Below are experts of layer 7 (counted from 0) of a mixture-of-experts language model. Rows are named router (the router's row for the expert), gate (a neuron's input weights, with its number), up (a neuron's input weights, with its number), down (a neuron's output weights, with its number) and show model dimensions 0-191. Each number is 128 + 24 x the weight over its row's rms, rounded and kept within 0 to 255. Numbers have three digits each.
After each expert's rows: "comes before" lists some tokens at least twice as common just after its tokens as in all text; "gets" lists some tokens that make up at least twice as much of what it gets as of all text. This comes from a sample of Wikipedia text that the model never trained on. Tokens count by the router's weight.

# expert 0
router:144150130153105128169118118095129143166166172130135132117134113084133122100136181148138186112089115147129129147160137128113119149127127161140120114111126121125113141118084142113101161098113135133128122147111149106171154159119117142130162139099094161091090107121146124118138136114082118142140137160133127120150141149109168111109107083107173174135135103110132138168143149134119191143111120153135152122146136091117117180124110146138083072150157133116147120097119146146124184118122136101148130107098169119193132119119089131147113119134065100179135124089140121127145177124138130136
gate5:103181116129095137180105088099187161138131157132137155116095119103117125159122137093129122117096119161126155150120147106156136149100120079125131139141068109116146128158109091101135134102114102136110143106125155144147121184119110137152117143152088144115195094142077113112132142136126146117104158123110109127120111167141142129103127166109103158103104134114130133178119108119113167072139109171115136137128119147157112130127163175117142142168122121075137083097143095149146134158119152145108154111152128143082080130113142131117149132129116100145136126135114111088102101157114145146
up5:151090134104126157114101150101103082106128148192101129149119159133159148131125127120124116109116147112158098102148090166101171129103113136129128161159144121126201148078141144123111096118150095147140111138134175174141111124121127124101118147107106082157125152162107099151130131174175148131164086142098138164131116107147157089151103153132127136181083133157126157142136140148143121115146175160146136142143147129106124141111122107119090121125150167145098111139141141092089147078116136136125115125134105124150124103171129102125118136081089155102142140155096113105122128122127106104
down5:110121124160106121150133154152128129085144174113111097130112145134118199135126125091141100133129160186132161111145150123150084118119142103144148081090121173083156169125175105102150123142134128140112115102146125103129175104120145142162129088069165137150152114152121143123133125123125108129141096108166091104120137139125114124161126132154135102118135099137182092094190124150145146147155129111117078156087137132125110180094125149170126137120124153175126185129139136139126127086140162133131111126130120127166130115140130129158098122123173137130129135136151116134104143139167097113
comes before: "0", "9", "8", "–", "5", "7"
gets: "1", "2", "3", "4", "8", "5"

# expert 10
router:152131165147152120174147135105116177155105125163144162126094091087145127117112144121168157100080126144143131108106169157135163127146144100120074137127121170138112148122094099094098146094119160149121124157093133182148158124122103117129143142112103151108103096147152132136128159107124129117162163146115149137147147117136126099133119140115137161153176093136144112171133137163095152154106092149138132109180151135096143148095087166105102118170170143140100120131115120126125138106129097143187133115085120085177168162149133139125120129122125126093130113119142142118135106150135115159
gate1:105127104092137167136129158101127140155142118150102123080108081162129179109129163132122126130154148157164139105097153111143126148127151141108105155159123108132075160142151110103192153138151132172146127115121158129136126128137132126118080143115135099104135127120112120114096156128153113124094150144109127137118116096114119069143146163122183130185122111175093092159100111144110120126163128101167122149103135106117130130164087116129098144192131144124158118124108080113163129109091104127131124106132106135143121157108148124145123169130121178167155092135144115124132123109073144139
up1:131128108124139130146121135164108143109126161088097147148084120117119170143122128164115122118124125133099163143191140109144141127128131085124138121116089112123141123128116143137086174126096138136151122166170103137132086167146133134124116176132110120160108138118144160150113132109132135156118134117165145106158135123136142085098125064097121102136167152101151148109189131141116173145096134144118162126161110116176151154109179128096147129151119140121106097091114169152111122112138116126165108133128192106138097086151148144144112110101115118067115125119151125143141149123171075151
down1:134138167163149163125141140105102126104158149163102104127165145128131145117135154162131130102139104167120146130166147111125101103138125085095139101106063147144105125149091110114103111102146144145094091077150084125117125144155130160148123127165144131148116108088168079160119133180117119112080146119111144142140090116129181136080116116123101114165112098128161111135133148108145146112121105066109136123154153094105136143132123131128144107173118139115104106105127134114143176117121118113171084108166145134110138162139127115113119115136163095104082148155144179137128148156142118135
comes before: " ", "\n", " —", " \"", " −", " +"
gets: " |", ";", ")", " –", "\"", "---|---|---|---|"

# expert 3
router:153168156145148116139109140114115142122166113172106128153103139134169110136118172101164113139090135159151188105135121093087168149151131142130081088095149110121130163102132099081142143119104145146116123136134138130128131193105102131129171131131111166116073102137140143118112112113119103129175142147132140104142139142128163101118106126110098163143155111133115139145141155136109158137135109131155144098154113124048137156106099173115140092160144129098111145127121107133108137115130087088136123123150148122161127151149099179133113106151085150143118096125130158170113160100145108132
gate0:091154103165129151139137108139117147129138115132135135143160110125131097068162107111141113140135099137162123119162162088106197108159157120114106144089121141128153142145158102165130205135132139114119097063071152093071098133085139126147130124125134120097139111104142132145094134104122123155182125111099116106116144142122150179104100143098166134152178140140133134131153128112147133133095101088129129096109130091128131142139105113098128161141125114079103126086112103130135162101134137122105144104118133128142198135117115112124121125134118103155120128147130137140153111106134161094
up0:142149118166146077134094112170131102102131101132130137116096163102096133143119154109145141039169116093125157096128098136146116121110109134081157112141144115126097125134139145132143129134089145117157081125130148141162119131136112171142143068133106160153086123148140114159139137118087109089068118124105118158143167106130083146159134102074104098127122154160160110162133156115142108099135147136115127093116127150125121148111139110127123110108106120142147156141138125133095121166120104092111143130132137134153104168095129117140171154123120132117125147110091155146169161122191134126
down0:115176116148147108137142157129106133146120134123088107090158126128140131136124154152154155125160118127148152117165106126179138120084114109169137168139118102129104148121126126092159124120178110152122094130133089161182169124133120107104114142158154107130174112142145087119090125106100177084102082123121134152130067123146164109150102116122138131113077111110146129113112125145161160119132114141157146122120153119156132137136138133152108161108082145156147139096141132130119145113143097108133072159151173129115150100119128189146101113126129123142101157103082099166119113100119158097
comes before: " the", " ", " a", " an", " his", " New"
gets: " in", " of", ",", " In", " at", "In"

# expert 11
router:145130138163148139154130152116081165140143119140128178116072077132131142138123127132136122107123125114126115138149116123131120154118152127124115117128081156123146138136128123118118151082077142152128147148112144142151150112104092122110105137113117117111106095120131145113108152113107137128138144190119111046149137136138137075110098149095186154110157099114146135155164125134071157150143104156138141109162163119143131110123107128163099119116147164090127127108098133128112154108082083116139153134124167118170139134108074190135132087155105145127123139111158174089149128123113119163
gate0:153111082158140115145114160170126181159150136107104153131140134114099135138158129134149094091104147106104106143120115156087145147097155139105109114137097108123143143121135195167145115162117146134145109107125146167153114100150134145147104115127140145122113102124137133113135109150107143102124150160134157095171096135156078068098089094140167158160164107138104117088154159118150142154161112155152145138121129152099102092151133095145140148165113165107117140138113143107104175150119126082155125123125137134110132097148090141138170121186151152155123144097143126134146133104090135137
up0:122154138124120121124126115108122105123100141104100071108132133148135142137133135130107116098079143125130145107179165058132144153148113113125095125148132100127098126133092121145128089117114145138130134161120148136106141152154117217110142124143144126138148144128148177132167141098105088136098147169142104138106092113143125140148113134089137095164121156137130157170166104142138106117077161131139132122121125125184101164131120165123145117101096131153114134130119151142163157140167140114096121100090120117125161135093167129155105107089105148138107151185110084125099118149172099130
down0:119110138144103131102126172095094173109101104100141093158115137125110155088139155103093174128138132111126115167081162122110132145109122125144085092150156138123131159154123101129156124112078109142129118124125098141101123114137112120125141147111106162148135169104112120131097123165153175141127153127152159149175105124176134066147088082160124134103119128147122152119110133121127137126115159109116174120164086169098084082197132119155112119151103106106136119084146122124129126087123137131149124134117114126091119149121137129135137125098123120088120096156155151090154171146152112129
comes before: " |", "1", "2", "3", "5", "4"
gets: "–", " \"", " he", " (", ";", "%"

# expert 12
router:111127138163180137158119141106133154142124148159141127134124120112156120104138113124121144127119134125120161132121146062125089135150107118130124086120117172132098137112107108113077147075129179136119111165085147136142153125137129135137132154113107151132131109181136161126073133089123085109161169160106087130174096126099122130098094169081162124147113146106106114185167157143107151139112125148097129065145156128100123133117129138122132114157121135125196135115136134157142123097137121116109142167108140100142178112153090159175117136139114133155103134105145139117156124121128105147
gate1:110096115147153147086119111108134121107152153141124155140112130164135113111154148141121154124148123121078111141168154115163160136147146166105155179127092114130126154133123106131160098129121132152106122151123125127144125131149160141176110118101111125132179110121128185111115122141130088093143138151117143126136112108126076146133128198123147139136129150095083161134172115147134137155147120079123139139162130166166131056120096119065127141123121136141107120135126157147128151144130137069082168138112143079145166127152084107155154146091125112157127144145139117117160144104128113160
up1:089134093141123164098120115128118101143131151138155118117135171112121127091154161130142169112133110105089113102152124130111166147150134149134149156169132090142148100124087093105098095145148121118135112138139107067099151125102165151149105140135106165136126113105120115118125145201141126103158145163143110125132111120086130118136099167118117137172133125098129111141175153138111131111086130043127177132125096138142142137076091120130108120123108108112096143136141158097108141114107120148130135145158105157099141138136126131124187157099149101137145121134177111138154180114113100128
down1:126124124100129124094123121133110129149104152116154116083129133091184135101087107142116136145141141126116120133102155149061144130140117175108134086135120122165130170119144134142121137113161130100128130105157159112137143123093112137147107104086111097095134106072123128160146075139092100139157150136149121105125098120170152062122112141085109147131149095132153180150137115118105115131137128124127127156143157139124144173136070137093168118097108121118134132129154109097173114145110144173121117160126166123101162103140116127099140128083154120124170149158110115077140098101163134130
comes before: " to", " in", ".", ",", " by", " and"
gets: "s", "ed", "ing", "\"", "ation", " released"

# expert 2
router:113110152151144099146132160073124112131147111150124128137107091089128101076122141122141142096131127157121122100166162099133105178136123151083116142083089148126115134097138118140092146126124156116101082169078146144158115136106133139130129155124126146110139138164161160085139168119101129116168168147162082144135102156141166099106113141119157128152151142171121126163181142169162122151118135152115165122187138121100179159133149127119114155184119128122117140132118111139127138088121146125144165141117142087148134090155135147135144124122132138170093136109128114104156139127131089124
gate0:152122125119148094110132162153144137135136128139108107144122185087093109132096102156135143112097094146176074097138125122157115134107110172099099147171138112112145108112105135185196094170153118092156113116104128106169166185128129161153165103120136127091116137111140141139155148118127143105120165134120125124153155163114100153132145133095141104128143139152100119111146139173099145126093122113063114126132143113107140127121096131126146143174131101133178166130093115120140145139120143123146119109166116124172111139127157144154110091091135143143132132149138109085100157114144133150
up0:139147093157143132156114115128119102093102106136144143138125117123177100126151136069123109141120125119112163139138135135111147129138143138132177133139117144125114154153161123137115158142177144124151128081169071146109171131129108120088105123164137117191135139135136150103147143125118105122110124127151179143091116125131160132119106126186134155115101147159129105156143105144169205111142121087146157106158124171152118093130119126138097094129135114132123087107126141088070183144132121167139138134101118150089128148114087132118145151181117138135111128116122123114159145106109108079
down0:183135171133131142138149177135168106167123139177167146126096113109139076169121155158131112120105177097102145144130176162113122135117098113123146119140138108092074099131104175143116154114124127094116126126079100159152161172085129110136109112162132135108104105150128107120146135087127144136124158147123128122143113130111120157095148105187115136160130164100102190138144126093143135141091110082133141135130125113126110124148118135156099076132124141085150124124156162150128138144103095124127129151127107120161076108076126126146103136122129148113129146154122162114140143142130118104
comes before: "\n", " The", " In", " He", " he", " It"
gets: ".", " that", "er", " which", ")", ","

# expert 25
router:087123161139119110147148149137091164174151114129130187170132138089151125139129105134128178119102145144117125148139160091132125116206135158125095148134127163159084142089128125088140136116121165127135120149128145137163140127119122129163119128103104114085109106135143109139127122099102121136153167157089128113179141139097152105112102175099146130125174134152122088126141176140121117114121114164148146091109154136122148124117070129130120115113113103093178137098101140121126138123099112134119130119156133064125120132105131176093096111153099153112126146115155156118149162120089103115
gate5:115144135105166158144132127129137129098130121138146065135154145096116136098150116150147155123126168102113100178111140168132107123112140152120177133109117146104081108141128136139169124145130154111135116146164133173181141150107124134137118125104143102099122107122139101134132149146180157101157120134114140143168085132125120132116146125117144049097161150156155115098104166145101153142101091115113097120113153130115116125074156088094125126168136150081095104121147171162124123146194100151131140113088114159133128137136170138109128147119110092156132125131142148147110157093143108139
up5:079181089119083134105102120146113108116129176170124141103132111121103121175142119142140132141133100139118083105100119120116133135154119105171116120158137129093132139116110144124143126118163129113144130162122087120105138134064145068114122139122141155124089069148143119078157100107121136123141114163151101116119155115116126119103145134134154123095123160115108118102136157145155117098134094155121177112127123134144155130131153161127130124128129113080161128126110163091115173123122124109149128152139156128186157070150124163107128154146172176112099100140143129164183140128095108120
down5:086123093122117154114143127154145147164128185121149089169149120127179116118108116136116130080159132091107171134119165175113150082108136134129117131125104117190147128139134124121139154152108109106130147148110130130121126138117135108153099135114119131146108134134143118119121135157084145178147140154131187151141138096101114157085186128115137123098130087146112093111176131113168129125112127126101125144171167146177133169162146193154104109154132136144111115116093122110138119098094124126154138114131119129183118122133161099156139143142142162096126129136091123134152085128172122134
comes before: " |", "–", ")", ",", "5", "4"
gets: "0", "1", "7", "8", "2", "6"

# expert 26
router:162151126138160122161083138095113167137117145140139122185082135116146129114138117083160137139115119132130148117120146109097124147157155141083098082140127138092120127107140077122137135108077113149134124130102185137115141168121129087147151112120108133138095109165122130123124148130122094139151143141137155085136102140079138127084097114117132112137184145104124130183163159141108166157134130131143131108141134146114139138111113141147159108180130100122142157138101117133145134087082114077138172144091161116165156144120086172118142129135114102167142140076133134125148154137122142170
gate0:126102101160130099108089142146098120189161122116131106151124096089112092131109111142158114142071066105111078107157130101151113149168136137125119103146133079130115119165124133135139144144117120084129115139099143129111123156075154127142125120097121118128122120152133103144125146125117181177104125117128112130113158149100138127175162152120160149157169131115136123119167133148118121124132145099114157154101129133162161121120130151140161124135157128144115146106099100140069179170151119154125171109136115155148144141129148194153169120128134120126115161075134112171143149126121157125
up0:129107133107170113101108109090138146122164121136125152081056113135098111125109133121149141121109120085150142103131127124142159160173123136151117111132128124145126090119102109161142181127135121121134097137145128067129120153119169154134138135078109137086116128153132140112169168134131109142126137082138155144107103115099128140132154182129131111106124072172121162097154143131135093131153121136105082112112154121138102106147100158090143158137157104128156151045127124128107146124175135112094110112102130123133185153133118103160105123130142139125096148145115104127154106112123164162
down0:124134164144132114135136126161111140122068082079130133125114120139076147115110138140137104151131072127111112145142123106158128093140142105150107138110139124146140101081150146122116143146104114152133148163138104100063109174142138103145116143113141135105099124090107173069143146136127151115125135150138168105120134106106171098097117110098174088146121164093164115113129147143125111132128136162153105141144137114158125069140103128115110134124096120153143109157086074124130104093146140143101139109122119136105107161137087107091129142130085088128124140098108166148117080164092142126
comes before: " the", " a", " an", " his", " its", " their"
gets: " of", " in", " was", " for", " on", " as"

# expert 8
router:114104144175121086130123132132113185153151155114122137135132154091157102135140131090134151101109154137118132089131140082142111114161118144113127131103084112155139183083131126129125151104129135147140117160129142158130149155106127118116173137112081115101113132134145149113110149090085133158153124163109143126117115136129156133111123135109123147158147066099089100176133158142097123167129115121111162144159143127106168148103088142146115117162114136118114166079127084140118140080097113092167114134147182120167177115165112132134125109130112123148151139096156118119161181112145111115
gate0:118114160144135138094150158123121128133133163121143122135149152129136111110148165133110124154071120087114175094186090176135116134164140047109093118111161124171078133130134093092137102120112121098147127156082161150152119154115096123159152133104130152115108118144178130100135163139132094123142091106174208130131134127122128126134102125107127123107152141141148155124141119114174108144125144110152131156106149123140143133120101123153119135147073137131128116121160133145115089128136113123133160100087106154088150121124136116132110115121138166162106119075109101143118147136086117108
up0:069131158110086124103130122131149142130109136136093172162119107120156125099120140134091142123172092175094101145125135140111154120097135122128173127121122121150092148094147128123174154149158124119117131099148139141135130153151160082116142143171150152130153157095119121166116138081087122079177146165109129120187116154130171124148124126103087100099141105142127130094132142111099156125163113141108129148117112106148115115146174145100147103096147089114108119127124136121060157120138138100164140140152123092135150133108073166145115122169101158106125137114160145119116111146149116128
down0:115138131116121144104176143105103149105126123111121112141146093117125111100107073124149133116128146133128107078143144113081125108196176101082093146131107136137098138162100134131149124113113118134149092135169148174072092132119089131150113141139128150088136115123159065116109140104091119087135138118124161124137090111094121130120132140090096098137134157154135089095139164108121132132133135149130165153120127179118158130144100135149127125123132155102093117095118123117120044124134125128185105129120145112090141152121083146111122133129104152101114100099163107119148158114125110119
comes before: " ", " The", " \"", " A", " In", " It"
gets: "-", "|", ":", ".", " |", "=="

# expert 29
router:149131141117100150178100142100121139130136125147103158135075119086113167135141139119164121094125133147126134138126127106102144156165123108103136112133098151156109160102143093108111141114129116153112121192132147157170111117159093061124142120105101128132109104121118110126114132139089081106106160099147129119182110147137160096124111185129186152133168087104086149108118148131116138120151123097119163146161135161120148125097121113192108121128159148153170154132096108156114157106125102084122177130142135116118117152136129161158107121153111094156139145159126112107154132137118117138
gate0:115098117056099132109124087132118111110132119138122122135147125138106128133127177122160102104113120129103096132107166084140181134168119122092128115151112147114154118155141137135131153120107131102109143102156124136090128113147089123140166108127108123123109123124152133148117168183154114129138175187125127112140147094093138101144150132159139113076094136133148107143111131130129105125147165119099123148137154136076124124143110107105090153153170155191126110105118066179092156116119164162094159145142117122132126122143110100104128152162101109138124093152116115143144101072091121129
up0:113146138115113130146135136177073102139151111117133119177151142089116140135095149159135114107098152180112140115106125107148142113141068085130104124142147116116166127121098148148148143104160082101133123102108112134160139085127090096128132101142163138141085170086105133115152143120140133095118109150138198144124105057112134093135119134130103166137133108164116117104106138129141123153138136146114117108151117137133103152145106129124128141134134122158146181082125083116146134149099140140126134118153134106117083150142140088148141155116144173118148091103153153156186139102103148158
down0:146099131139145155154158160102116128126109139120109149120087199103097176173128149146091162158097169117137126114086157122144162080116145123115146161112121103164169107133138115124119122101111109132119153134141132161121149127139139111111150110115124147153142105154102118098131099125134147138123140119132121105127156144082102141121114136091174097158147151158128132156089150141043110094147109137093117113146097154100153134103113122131137152165087112105093119152138118105125119133147120101154160138130090083106184113131121128128124093144118111124155106135123186180109139131120147095
comes before: " |", ".", "3", "5", "0", "4"
gets: ".", "5", "4", "6", "3", "|"

# expert 20
router:127159182143142125163159131130094159157118120152109148134089125132163121131144134102188125133096118143128120142132178145128156186138127117103100136152121146102081140149121104072109171124061129138101115125101142144200117114145094095129105144108117131117112085116144112107138139114127120134161162159141142112146141103103139114126102125110168126142174106128135089136110147137125148139119113114123150118120145160103141122114135124115106107146205116138150157094101115130149170089086105098170142097100141126187144140084116167151120116162113101134139134136121146131134103134126129136
gate1:115146103191116191153082120166116137136144114131109139157118134096114119089134093141137127079143111138123126095125172124149103152111143157131090117147142128128073154077130089125116116130111067169114155124122120154134102108155122084145128140119146097140125149127168128131117135121137116136126152152134142089106125172139135141130113104085158150134159116135169166126095140116083114106115120139125122112157065100147144134127135138193137151116160105141079130110137117159165117094136138140138133099112129123166093128106143122100098125114122065122115141100085136109118114162117161118
up1:099087145086176108093167098106118141119120164128125116088142093127150100119091122103126122150113139137130122151079096083102112136143127140166179132150123113137109133131145116127126104115169141157127125132126160119110170146145132140140166135140145142159135129144099107139100094131108079102116088104159074135154165131126110174127119129127100126139065109096092118123107147161109120094140131095153117164158153160115150153088071093115148153123105089120132100161111108109093095120125113113164126150152119131133129105154160111104163073109152119133106139133105108128135136112133165158
down1:128158119152100104155126106164093116166112105105148146108136115150134115122116090143137176146139135117096169152116119117141113138111106112107090138145104152156180145143124147093066130121110125151129111109117152152156169141118140088181107166100139129092138109132102111104129153082153162128132146117172132085137160114093137095131092149146133087096151165150128144123102099124181145144167114137101108101125103136118118109098098118126190075142101176122118109131145143137079113154136141140120151149159127140119139121157108135124089111128138127103123117151128117094179130149154096153
comes before: " |", "1", "2", "0", "3", "4"
gets: " ", " |", "1", "0", ";", " dis"

# expert 16
router:141156158182172110132130167086116146148161142152145154159106088078146132097106145132151164118111123127151141132146125098171102124147123117115124121139087189148124176101102123108144127113104145144115095156107165136133118152095148137159142146084110151146122125110134134127122157097067124140148152191120136139145149139097150134120096161097144139150144160119101121163147164141120143095158085149162146092134113118122125117132133131151122079134121138138120139086128108186128121102137118092126149150089146130178141113127133145133083136114107119158115143118146105125172177112131099152
gate0:143130133082150114123128158122134103166149125140141142108180146151150106134132092105094113137133181091131135147123087088127098163125117086141158163105107170176109118118128139077114153138122159161118117116124127140115119143109169108122136117136153125127113098133135087089146202127120163140128139124089117111115127146140108144114094109119135167109144177147127153123119122124108177097128117166102079077101153136169085109088139107147098101106103110121130117161134115135147113117060170115118132124137076136130118149109117118084101124138128120118126116106166090115139122134148160132
up0:114142151148169101123112152143152137168132135127130109131134120079089153093135099160145141116137159079130128130104084068166134140130144089142117127093107099102146103129097123113094170133121126084105098112107135123160147183103113161116119108110112169101117158107132127093163130121151156121159130153143069170089116147121115193136162126119153113149115154130122130113131098134112172142136115117118097112145121127125157110107129080165152129094152122128157133131097094099193139152135106105132142118139148105119104114140127090154094086126117120107106136112110142167118141154129161156
down0:081083102093112132155115108107131148126137111171169124122131104186132054124182113100108126147125101132130130110138134143069148118139147152143130140128160129160150139104139104153168087158140101164133146142124144122074127128160127128104146131121132126128143085129138105109135128122154094110108126085111149105168169150137136109098141116107109146132110156085106164130114115105169106112099133160106086149185149175097119155114083137114126121166114131101111116129160130131104182135100105121145096151161109160147104114127095136122135132140177072130114133115130115114125131125127132140
comes before: " and", " the", " a", " which", " but", " been"
gets: ",", "),", " has", " with", " had", " by"

# expert 15
router:117161143156160129175101129156094120157160121168114145129132114118132122117103101103140136096090144127133173129163147156140086144114150140095131156142102136140138131118096080105121160121119138169086125170102124107168128140133130096131157152122108093129136133146152150102140148087118092110141131121137132120151117100141153101135146161117101111114120124132071119156145124195129143149185120159157149114137156149103155141096129145121153119136118119144168136107112097143155135124100129119160154159103161057151163138151089129178091114125126103091130134126106107135171138110083095160
gate1:119109146150134149167165118083147115117146135109132136111107143125143139125145105153105102131128145123127114109174088136155112134097172152122109137122154119163140129176078100143131115161123139117113141180129195100158139090136099160119157164116087102119149116142122182158099107101141116119123159116154100179162089164104116104138158144070098114108064125115144141116107107149105133131146116103083156140121115138108123143124099157103127099122124128102151100122097090135132134125129124147126118133096177082154123119157115129159125134133116116097175130137139117110120102123150101188
up1:146148168170130136096159179128158146126153072110079105134169119138147150123107148130141108129146125163112142128194152104134088123115072112144112126120159123147112096151115125100150080150112138130123141117139183131166142126130094116140121128128108129063124123101119107146124145112111155120157078123111153144113097099130102113096152159144120089097159142171133134163144150142102102134095138138133145155111116123138156157131098121141123116160113119120119120074159108115136108126075114177117116143125146130126113090104053109112133134102114154127126157121130111105124112135073151133
down1:115128195118113123132140101134111146136091118143193114149127134165126131154117081145170149113101129116136124143104109163139138129111102144132104141147154101105174149075120141114131095118110117137161150084090155154143107144112110170086072144133087107147112147114116122159128142133146128126117111137149093159156100136111102179099122125109108143165128100126100126169157102135116184153134109097155140111102109171136130141131113153109139152131101124095084131149114134095124191111131123146145126121104162119146162112160120152150125123065122136154135115107123136114085118107161087141
comes before: "\n", "The", "|", " by", "In", "=="
gets: "\n", "ed", "e", "ly", "o", "y"

# expert 31
router:125147196123171143152132148111108147119116158156144145156130124060157137126115119118111161081100123168146133150156130106117152135140102154149084135128098145140126143121127131082117218104150102134136143132116118153170155155079125112114131120128113123134127140096154127125146141130085100111146148135098145096150133165078138103145132140088133168134093134120118130137148155104103126191127119124127142117126182111132130153136064144103126121112126110114136137131132117136110182082111131080145177124128140092176132128141132159141116126186131133131107112126147119148155133114128097132
gate1:131150110156137110124126110091137160152114166150154144170150109168099148094152094077119182110154107126119139161138110128150114107080091126155136135106122110138121101108155124125162161096145124085156144134147130134141135105117102134104126132124126136101116139095108125108115073116110138110119132136124156124186119103099136127120118103080096186136135102136168158102102111137120164142121131122148134078131147142152101113175120140100134182148141093126137105113102143121124138107138124123142150129124136069156166158071172129136121172154161107103094150135115164124118115149120088085
up1:113113127099135141120147133151143142079112142110083109161126126127140138114137125103137140150139132097145128130138140102135129100117116116139105155134152118176107145091109140149110170161127110145130084126103120131141093136175108130167136148133114144119134134107149099083135114110104147100127108173139157135097107132115109122186119132156080117123125138174148108130097066160099096183130154112118105161164133140107133133126159119144103112146112165157147134130107166105143156123161207139133123187134158159086139175074105142162147096157096146108100125160127117133112117134143094144
down1:117125148125144152135135120100121129144130090122171122134148139122132117152116161114122125118139173104108120132118124146171145158129142111068131134113160161097097122105146137156150137112143159084138087081167146074130160111152158072151132147109147144127157133113105119148141175093125141141123121109093126083109097112144141128136170110137163111149102137087132130132154137168163104106125089086176158112124157091113144133171138163121119129115174126116125142157100130184118160104103135146171151146141149155135136147152115196112144116088121114114150166100091149142115113129118124157
comes before: "-", "\n", "|", "=", ":", "°"
gets: "\n", ")", "==", "===", " ==", "″"

# expert 9
router:094135161156127123166109178098087147154147146146116135165090088095145120132142121097170140113127174105135150125134162118124134147157115129127099130112125115131116142078124074119079186114122151125123123116128156122142159165122121134098162139104123173142105139154144129078107197124123096102138148141117110145127128149142129130108123117101124153146128112120107099139142141135125142154131119135164133086157121099064131157073157144113124066162172118122162156115101102144121142119126118096120102123082170127144147113142121160136112120140119107153107154145169108109151166127106111162
gate1:143127111111127147106099130118146127135084141118122139110146108151100121121148120070121110141101135086139168156152152133122149156109111125128111145149134155122135148129117100141126103161116132090096157095122071153133136181165139171136125150151113158157130134138104096083079115144158146105138131115146159136117146143178116109095125139185165134118093076130135090136152095147149123168133158146162107157116146141139137113119125113144105094116106123128142111165076162164067135119110098130083120163141136128171150108090132146154094138140096120115100130147131126130137141127201139146
up1:122130108110121109134128115133127096121103127113129127175113164147137140122085139112116146149124108128127134108121132113106162109095109141138127117121162132098108085102140082099149115153143167161106083116144133115172071150127126115109118110096131128114113132179142094127083126065128109144122140126143133105126059138133133160150148118133130163157137168156109127131128155129126118137174121131159156133099099134109087079153106133125124135109107136111173076144091136140117092184112070160138153141133102130110096152118129138140108098128127115060112150157084136174135154145078126134
down1:113100106115092123135127153110179090122096115142104134147138090118139105119127105108157137141084143098082109115116086163108157145131125082137152120141121159127185136144127127089128128105155130147151113128105109166139137098161166126148099138117105108146109122104069114128140129110100113130143117138143131148124131129108140110125086146128140115142112127101163176123138095135116121129061165108106145109125124151157155166113084056197103110136127138147084123139111149134111164118122172114165091091132133139119107138071136145116120145169146146137157106116141072121140109135125122102
comes before: "1", "2", "3", "4", "5", "6"
gets: " ", " (", "(", "{", " [", "_{"

# expert 17
router:146141142120126077140104149103092134144136135190151125144104114105110106141169138087159149138086146103105136101183152082106154109169162154130127151132110139100119155115134095098118144121106149094094133166091134146158168167154129113102159151115094176144127136148179134108142150115108137147141134123116089138144099109118132119111116124121134165117131113135130128124141104090136111172086105131139139099134150145079127119086102140117139126157123138127137140126115121169118140121126102115129150149104153111176124110168107149126047088111093088182120119115124131097163108135139108125
gate0:085164154115130144137134140097110119110164153157126116112104113114126101120161105102126114121101156169135111108149142124138108089114135125176137151096149116167140143070165130133123132115104169132121117103058139098132129146172163138139092125123149095111132129122135149118111111146140102121134107131170132131149144099120133099116137125139155160123126187179092134115199143130146109202092126115112158130111132105093159139108105139140143151151141106123149082132106125133133137110096132134084121106121144143123137135150091108145088089133097105082136152134130089162154111077099107135
up0:144112111166134143158132092171128185140097128119115124162105129128118148125123162139091113142168118113064131129092118133142098145134086152125155155151122134076156117136121115080103111161158098134090168148193104125119124123073150108129137129135110135113154112121115129129154142137121166141086133100080093138140153154097119164167106139101135144155124098061159099115104128095141153111144100152117135135139134115143154159139131110129119086140094156132134158101167145109136109136141146120113147140135112119117109133137162132108178194101145172143117142113154129115140159132161137124
down0:166133111115160195133122133140099161125163132139116127145131074102156096115151097137095146121066133152116133154097126120107088128107143143139105136131114139138112151132151091111136117112118114117110115174144088101108160146053123122113125128067177098128108132090150126137138140103122118113127130122137111128129092115139140119116155093148152120106128152117122104088134099143130135133120158150126131170080146105154112108119085160153059155127094137144148151132105171121103154138159169099158147084128133165127116134168141140154130128145133125120096144151155125124141170079172124129
comes before: "1", "0", "2", "9", "8", "7"
gets: "0", "9", " to", " by", " also", " not"